{
  "n_layer": 12,
  "d_model": 160,
  "n_experts": 40,
  "experts_per_token": 3,
  "d_expert": 96,
  "d_shared_expert": 0,
  "activation": "swiglu",
  "moe_layers": [0, 1, 2, 3, 4, 5, 6, 7, 8, 9, 10, 11],
  "router_score": "sigmoid",
  "normalize_top_k": true,
  "routed_scale": 1.73,
  "balance_loss": 0.00208,
  "balance_bias": false,
  "init_std_router": 0.017,
  "lr_router": 0.00113,
  "vocab_size": 1279,
  "norm": "rmsnorm",
  "norm_eps": 1e-05,
  "tie_embeddings": true,
  "optimizer": "soap_variant",
  "lr": 0.00673,
  "beta1": 0.95,
  "beta2": 0.95,
  "grad_clip": 2.0,
  "batch_tokens": 32768,
  "seq_len": 2048,
  "train_tokens": 263700000,
  "steps": 8048,
  "dataset": "wikipedia_en"
}
Below are experts of layer 4 (counted from 0) of a mixture-of-experts language model. Rows are named router (the router's row for the expert), gate (a neuron's input weights, with its number), up (a neuron's input weights, with its number) and show model dimensions 0-159. Each number is 128 + 24 x the weight over its row's rms, rounded and kept within 0 to 255. Numbers have three digits each.
After each expert's rows: "mostly gets" lists some tokens that are sent to it at least half of the time. This comes from a sample of Wikipedia text that the model never trained on.

# expert 13
router:143108095092130133142119124087092135120111104141133111113118125127135102107142123126038118122093089091148127111111125151115140088113125118148124143129130092117126107112103074124155109131100153116129129141134119152125143125181124136138114127117136114118070119109137123092119100130078130154087136133137126157118156124119102127111099145126088106111116128139216074086079115103125120119095076106140132137140146143120158091173124153101166111189125132120109133133101095112134131134139148
gate16:113138123119088152158087124071129164116153169174107155111165111175122109141127094139143102145154111114081132152102135069174114094112126086125086123135161132130136088137126116158152116159134051122092113127136110147146094117104129152085100116109110140138078173114109129134145101167124130110118124112153151125118147094161104106108145140111181133129124160128116123100147135150120143106164137132157135141115158094149093126127134136103143119092150128096164107144126132123132125134124148
up16:157143136129150099148106130159123102158123154118179078103087133061125162097116132133096101118151143129121099103118160144105160165131129155167156145142106081143135134131130099134115152100139168112168140125122107127097158151150139117151117106123142114138172135173132142178154166126119089120153154135150136137123144150125168146113148133091127088134117127058104087130119136120141135157088120124094170147126139157097109132179137135123115158159130134168107130094114113114135122119097138
mostly gets: " of", "|", " on", " in", " for", " at"

# expert 21
router:100107104163153124133101142078112149117156141099135123150138136108126116119158102087076110110156140093106157098145136143101090096098130116136102123127126115120127128088157137162138121140098100130116087120116098137174112125108129163138122153137096098142078082161087135112146136143143123151141133112100122112069177122112141107124155153129172079123141123143133142102126111165147098182115159121129107127119138110126149129135097135113173126115112135097109131150144119155138163118040138
gate1:116104120141136084138144118146149154124131103128155124115084108145111127131155097110113148128144128148160140113170132120096104124162147125093136105157140100111144119139097094120120157113103125125099124144103110098133156106142106162134137134205119149152102156128146132121114120100112105130074134101134138138106129098121119117141102152123154130110096127155111138150175158133111163168129125103124137108180130072125089155169146117095087145129068097141085148083110153061137164114126151
up1:118144136161163073136142126119128105141076151159197153133138136163086107103117116141113115145115143130159168095146145102119107129131165131130147144175125104167121129101101112124166115154128116155144117103103113109184137106102137138150138136136142151153084126174120119126129138161122119132148129156110108150133132079122106132116115136112125139140088134163130144078134146144104152122090121086146139132108170076116136159160171128092176159116131113120120130080112145094162140170137108
mostly gets: ",", " and", " –", " or", "),", " but"

# expert 17
router:145071128080163151102117164118119136126113127103115105112108126119177131109138110101098137155120110100108144142131140134076118147121087120119110127142112118138112130064101110144122160128104149135124107130110094101124148110131158084143104124120155162098120133145116136164123105147099168164144119089110121121163141128132147099105167119089105123157100116141115148122148099163150085157119130103147142110130139136166124142090150108174151157158106137136161119108175180122135157195092153
gate7:152083142129130109126141148144104145115165129115130105147129121123116092098132138139158095152148137077115112077154089121102129140120132109134104069119168152120153168110110119116124128130151117150124142104132091105109133141120132138118115083144188128138131070145140192132114147112145104094077181159097075154107151120101118124124147117125116114127106095134110133124120109091130168090088138187135118158104109165111106107093139118131143129144088152122145089152153135120151144131107117
up7:165136158143131124149141136129146105081107127124162132160101135143140144138078120120144089078053139142120103147168118162144090094140152153063163144126166141127126139106084146147123121134133109120148151128156112123127149097161096134129151139163155140097132107104148101130092131123151168146141150126153121109163109117122131149148157154147118109118116094132062152140097131155167165131104141133119099122096155153129153167097131135119119138111075103126147139144109114121086103148163112
mostly gets: "ar", "ars", " sur", "ould", "omen", "orld"

# expert 0
router:126108120125161099131162130082148139136183104142106088113145144101110102134126139129100093142100127111124151127139168178150063124139111117134143146111117127120125112136146152132148143130102125135138097146146117126138153148148133138117069108118068086138102105046096116138169130149083147151103102076141126165164152129087139083130150142106144100143119099108153104137136099154122138151111128127113105159129148105125132158173122138116127112121123134096138121109133161181128122122090167
gate4:150091155112167119146091113113109096088156104102095116111129139124146108096095126120138136115141144123148134146154092142136133165118122153108099149108150132102107102119155198147118160118147108117116145114139112140166088145128130137129144111089153109131106143148133099117088112110152123082115097174166103104135192155127134113160141098111108133109147145114090126135126103149108106138136114131116171182110141157145105119130150146151132143131133148067145177147062128106080147148127116
up4:144125151164126153146146150126192129138115173121120137149144148090124105118099146172118138101143101133088109125133139147123147122115151159105170113147124099176125119117173119140125197117121146161161081099099112074136127105136110154092144150108160164145115147125174133155133143130148153122110150118102160151151099143119115093139081135092133110152163117138171099119169123137119159104096112114101121119106107082129137135152138101144135114177136119146106142174121152147165134126126156
mostly gets: " O", " U", " A", " E", " Al", " Mar"

# expert 22
router:097128133141134094176129174124125124098137134095109100184129143142121120132111161133136137133113134126174141145148122132114115134080155131127127145129121097107131145131109150180143129134104120124084140105090115151166146150129080097114108157164155132105109073102141105156122119135102145146071136101149102147110145071106050117132155120111177134128112128156136097082143129128164129179126110094114080113105124106142133119146152106115124130134119127133166133120084100143136094152125097
gate2:142170098110117128148117132123094109116127157161158131136102135124128116081125069143136057103187136118140148094110114133118121119172128121155114125126125138135115116146157144128128137165129135113125109124108151145117118130122106164114135133187152124127141135139065153175159122099132113110111129124111122113105143113094121125103138138133067120091117145082117151127121096103146131131163083108108153148136088143125134101144114146122049148116092124164117206113116124135108119124087139
up2:140115103105182129162111167140160158106151154115146174095127122107111122165129107084149136128230089148130128080131138142175132151159126106125122127117103112111123151142110114139099111118133129106116171174134125133128134092084122102096123139153111149130116153090155143109102140120107140174159129111120121128132126149134105118175095133169116115131095135118123148108142156124116168127130168120161092117136136179133174161115084127113141133116105142101123156141139152141106117124091136
mostly gets: "rat", "olog", "ric", "gan", "ig", "oci"

# expert 5
router:115101126114105058145146137116106148126179110141087116164168090123153140112147165105102093145097119137147135161142131155111124101132122117183142089121130081149154123147088142150125122150105170119146110109133121165086134135127106129103110198128089140162087166142115137145147150148107102150125139135127115140105157125140123135105143136094156130112120118153166138135088118105138105151126110113124147128137151132106140151145154088125141151102107205162132119140094144163129122137089101
gate5:141154127145172126121083139122088108145131071113117114068084137158155118100117129132174115117112174139155157151101122102098130086107124150096143128121104097128133157159082139148096110123119103168139129144138116104098129136143071094113113122113164131144101125123134087165152162130169160150121092138127153118123159103131131121155120112207094133137110128147155138124167138120091139134119118132088144126136117125171136150133146093137159135103143147139120150158116126092158104141092134
up5:106151121119116117141158143145159140142108163143100136144169123123115152091109152107114120116121111091145108068105140095133121112123112136142061139143108159133128104150148128089123081105135114133146153099100149079138153170113094152100142097137125045147145151137106121134148087163114105133114136140103141093121143144085133159150138142124111118125083136151133114172080130133151148137105123109132173172110094134095135090092103149150115137125145090130159121120155134108085106123111132
mostly gets: "ld", " later", "ted", "fter", " med", "hed"

# expert 33
router:136120118117151130138114124120085153139140094145162115143130117118166120075114082098129114130147081145080143154124133114132127134116099122150169102101155115127104126104089139170159120122100132155140142108126100116097133132120113169118133142138138136202141129097139138106128083152139137110143150152111125129103116095140104131118076149127159112098104136108164143072076110117172099118121076115098125147103137118182110149123096149157163174138082138157105131102122140123106133148097104
gate17:157185141125115110098138094118152102069131150114144125151147126146098107155102126106096107166115127138126102132114165130138120120109122156166125152119120134110094095170130134064078138115136121149119118139108174158116147149142104174097114169147112142085129115124120145115147107127112129155177163141128150140155160101144093130152078113121171142107111165138151126143104121118087113138196103134134137140113178079140129139133128112134150135153145152115122124157142133079118135084123110
up17:140125109109097149171126125118115145137085127129100151132129123117137172155104101097066086108131149151181093128167152118124151110126119113126152120153108145146154087097167137100132066093142135099156173118119128084114125136107105138145073134152122133141138159157143118132078112141135151113123115145129127150155164128136090159133138120145180184091129110161120159141138132122132143107141144150116162108174106119127152110154127120156117090119120139179118105108154172135123132133113093
mostly gets: "ing", "ames", "usic", "lege", " time", "ulation"

# expert 4
router:136122140124090110151147132093089143150133074138149110149122130117174144119152118166129132094097118147139143123145173163142116112103120117106103118124121130113117117076134122152154118106130134114120108105197134120105179172086124131122118162164127115123130046144119129123146096143141105151132119086137145140109128074123133120195093167132175157147129120150138133105115114115124128167127137096112157139144104107155136155163110142093140167165117088162125102147150111122152131128156115
gate14:128118091125156141089105120126117060158134087123155117149152106140131125158090139091157162093085089104152133124121088121157123114110132134111141146141155135095140094115109102121091135109111109136090117116140100133135118103123129138081156164131139151090121131109140160128176114134084123096122129150170110091114117153116171129134151100127158120097113142103131133090152130165092092175104122125103080099141167115168125125115139115137106139165145104094151094129111104135169157100114119
up14:126134113141154158110186102079147114157111133129155151143119108143112132136150152153123157110147121079160161086166145147139123155112137133141139186140114160130164151120108111154113123122098105122116115123123157135152160147086093118088118169116119142151092131147092128131146134111106073123164134165077112137119156087147149134156134124100130108123162164117169097060132157167105103124116122091159133115153125137124131090119160116111120132118108140130158152108122107156127139093099086
mostly gets: "er", "ity", " University", "amily", "lege", "ife"

# expert 39
router:144106129119077125150098168129146167079113121109112137150145133064107136172124135102108085118111175093156134151141105116130088148116127109127111125139141113145129117135118146177093129139119124097087125143154121144134103140152096105141130149083111104120113183113151097108131123154117175141094172108099097117137157094103076125122115130119115111143115095105113096095138110126129100145106086115120098153130110108150157115175094133134127135098129123153106160139096102094173090148145125
gate2:149143096114087113146105108107116173096123131145161160154163121098105156142093152111121094127117195122130128155105106155171149124095111116121108103104147092135102132158123133135111154130139125189134116168122139126097137148109113126131123128086110090203117136166155113142105121141114176122104127134167099130128123149178126130131094159153103117086122102126131111157148123097145179121152088172125105135158137147133105125134151111122158134158098125146158149125118143161153129109165130
up2:149131171073126123150129090080127162085096162133070101108105135100124127126133121126141144132121111136110100126164128136161135120091136111169121116112131129118125116156136130144099119127135186145185100132124129137111160117130161151115137129135106136115138069131168134152122123145131121121131140128118122117162049150156096148114149168107124143149146100153144141136161130115131135154130138180138160094075107177187102089136128113141146117102148117139157143156110130143126148170151099
mostly gets: " cont", " ex", " res", " ev", "duc", " pre"

# expert 20
router:167112111100109117135139124092119159150164082142131108117131138137107132118144094117092080145138112103124153135148147151086119089128120096148113095088082113126126107088146161132154127107076120098109112127119124149167129103127105132154131115109161088156093129138103136128129120155113133126088115159067153155123156130137140143149145121102117086086134133102130127133106113130130106138109079086108123127130159084174175154099099101161151141115116137134088122138166119122127155187093117
gate8:117112094146110171102143149188097131125135117123120163168130151095144130090154156163170135136152147104090130126115125192139148121133092135137100108121128184109100144107097163103137131118140124165075142092119136091098181163135148141139150109144103081130146086125134143109085084109159134139144165128133179127139159127142148130150142128131115090120134105083160129128097118136160113127152116135132101142121124154145131132101132150162143123129126118156117132118170149158103105115178125
up8:099108131155165142104099135110100148118112131111134113150070131154137108135110137110086127166122095152125121133132117136119158150141104100101089114122085115108175106106141134132136127116103091125120123152123099173112118158152084084159193118161128160118154141151173137122145131110074140101107104078123149141137086138134142138095127139112194133118108109114115158057144145123069122110123119096116137114118109091135171135132135142113142128116112111107169131107114128114110092117129127
mostly gets: " to", " by", " was", " and", " as", " with"

# expert 15
router:109140113121098104114133108117106138120158119076109131130133152123102154146098157148118109107151120097141097172100122137133147112114165118090111132145156104132125117026126139170142141119153128148153144137152097151154127138142112111127065168153109108106096083112108123141161151125071194125129141130094156127146157110114106114141127116118137158160122130131132135132130107126135122147158107105112117123142148064103157166131139133169143138132113160117147136093110156116181108145095116
gate14:123170114152142126160123106106159145138068085143098084154136130126109099096127142121167097105100101105168110137128141144116140081195152102112115135119122141124081140149122141092123116141132140106143134093136125134105132131120150135087130125175152116137114115086119125146124132111097132159103126131097142139107127145091121125113106072131142136165083126132099126119111129117086133133120132128134146123133137143121112184145084128144199115117125066163162110143132142089173139109089159
up14:154106132172132108144137107103143160120133118139097138112084131133114112131131133109116105146133034162133125128148139128134153120140108075087127115058152148135090133090113128057122157142125075114130154105122130125139156116098136124102128125143116134133147138135099112105138145113149155168126164098105103133146057154071050147143151104105127135149127099101128121131142156138121106135112132134146104096116125130149125132106138159111104134149111130138153114084129105091134147111129123
mostly gets: "ol", "u", "el", "ubl", " own", " El"

# expert 34
router:146127156093109139147112121116140190115134139153106091130153128119144168130110110107166171152113114109134102136154167122144112153119106088169155103102168104105128123129145122165088158111082133141124134148131144147113147144108101138141101146147129143114114169140169116124121143145127106129110134116120134153072154150117146154118137144134110093106114109133165084115144111128164105150117116137122105175084138136151143110135082104090178154146061159139142187103123150118157139109139085
gate17:131088127120160123151129152140122073158147123112107138155162139114151161153104129132167126146140133120113112114156120092107116095162123107109175113125126139087146146130153120132143136164124132159113155106065136107163158132105116131100146069085121111113099101119109118164148154141067120109166132103159103183152135171134063122114114142129162122131127143142116129116126122104110131124148161099133099135118119138145127147157134124107153135159107137153093118178102161092182137140086121
up17:054187082120117132146109120140187146122129088175174168116145110166139171143083148111112119131118143131158153106153119133115182146156125104118086127111158091141112128160091101141139157109128150124121164112101157088115122125126147111169122153139134179122082150156170149135145104152097130152109128130125108099085181087114118137157080129138122124118131109154153144134135145135097147137139120123125103119100133141133126151146108127111137145122122133153086122111119113142127147129153146
mostly gets: "is", "ene", "en", "ied", "ven", "e"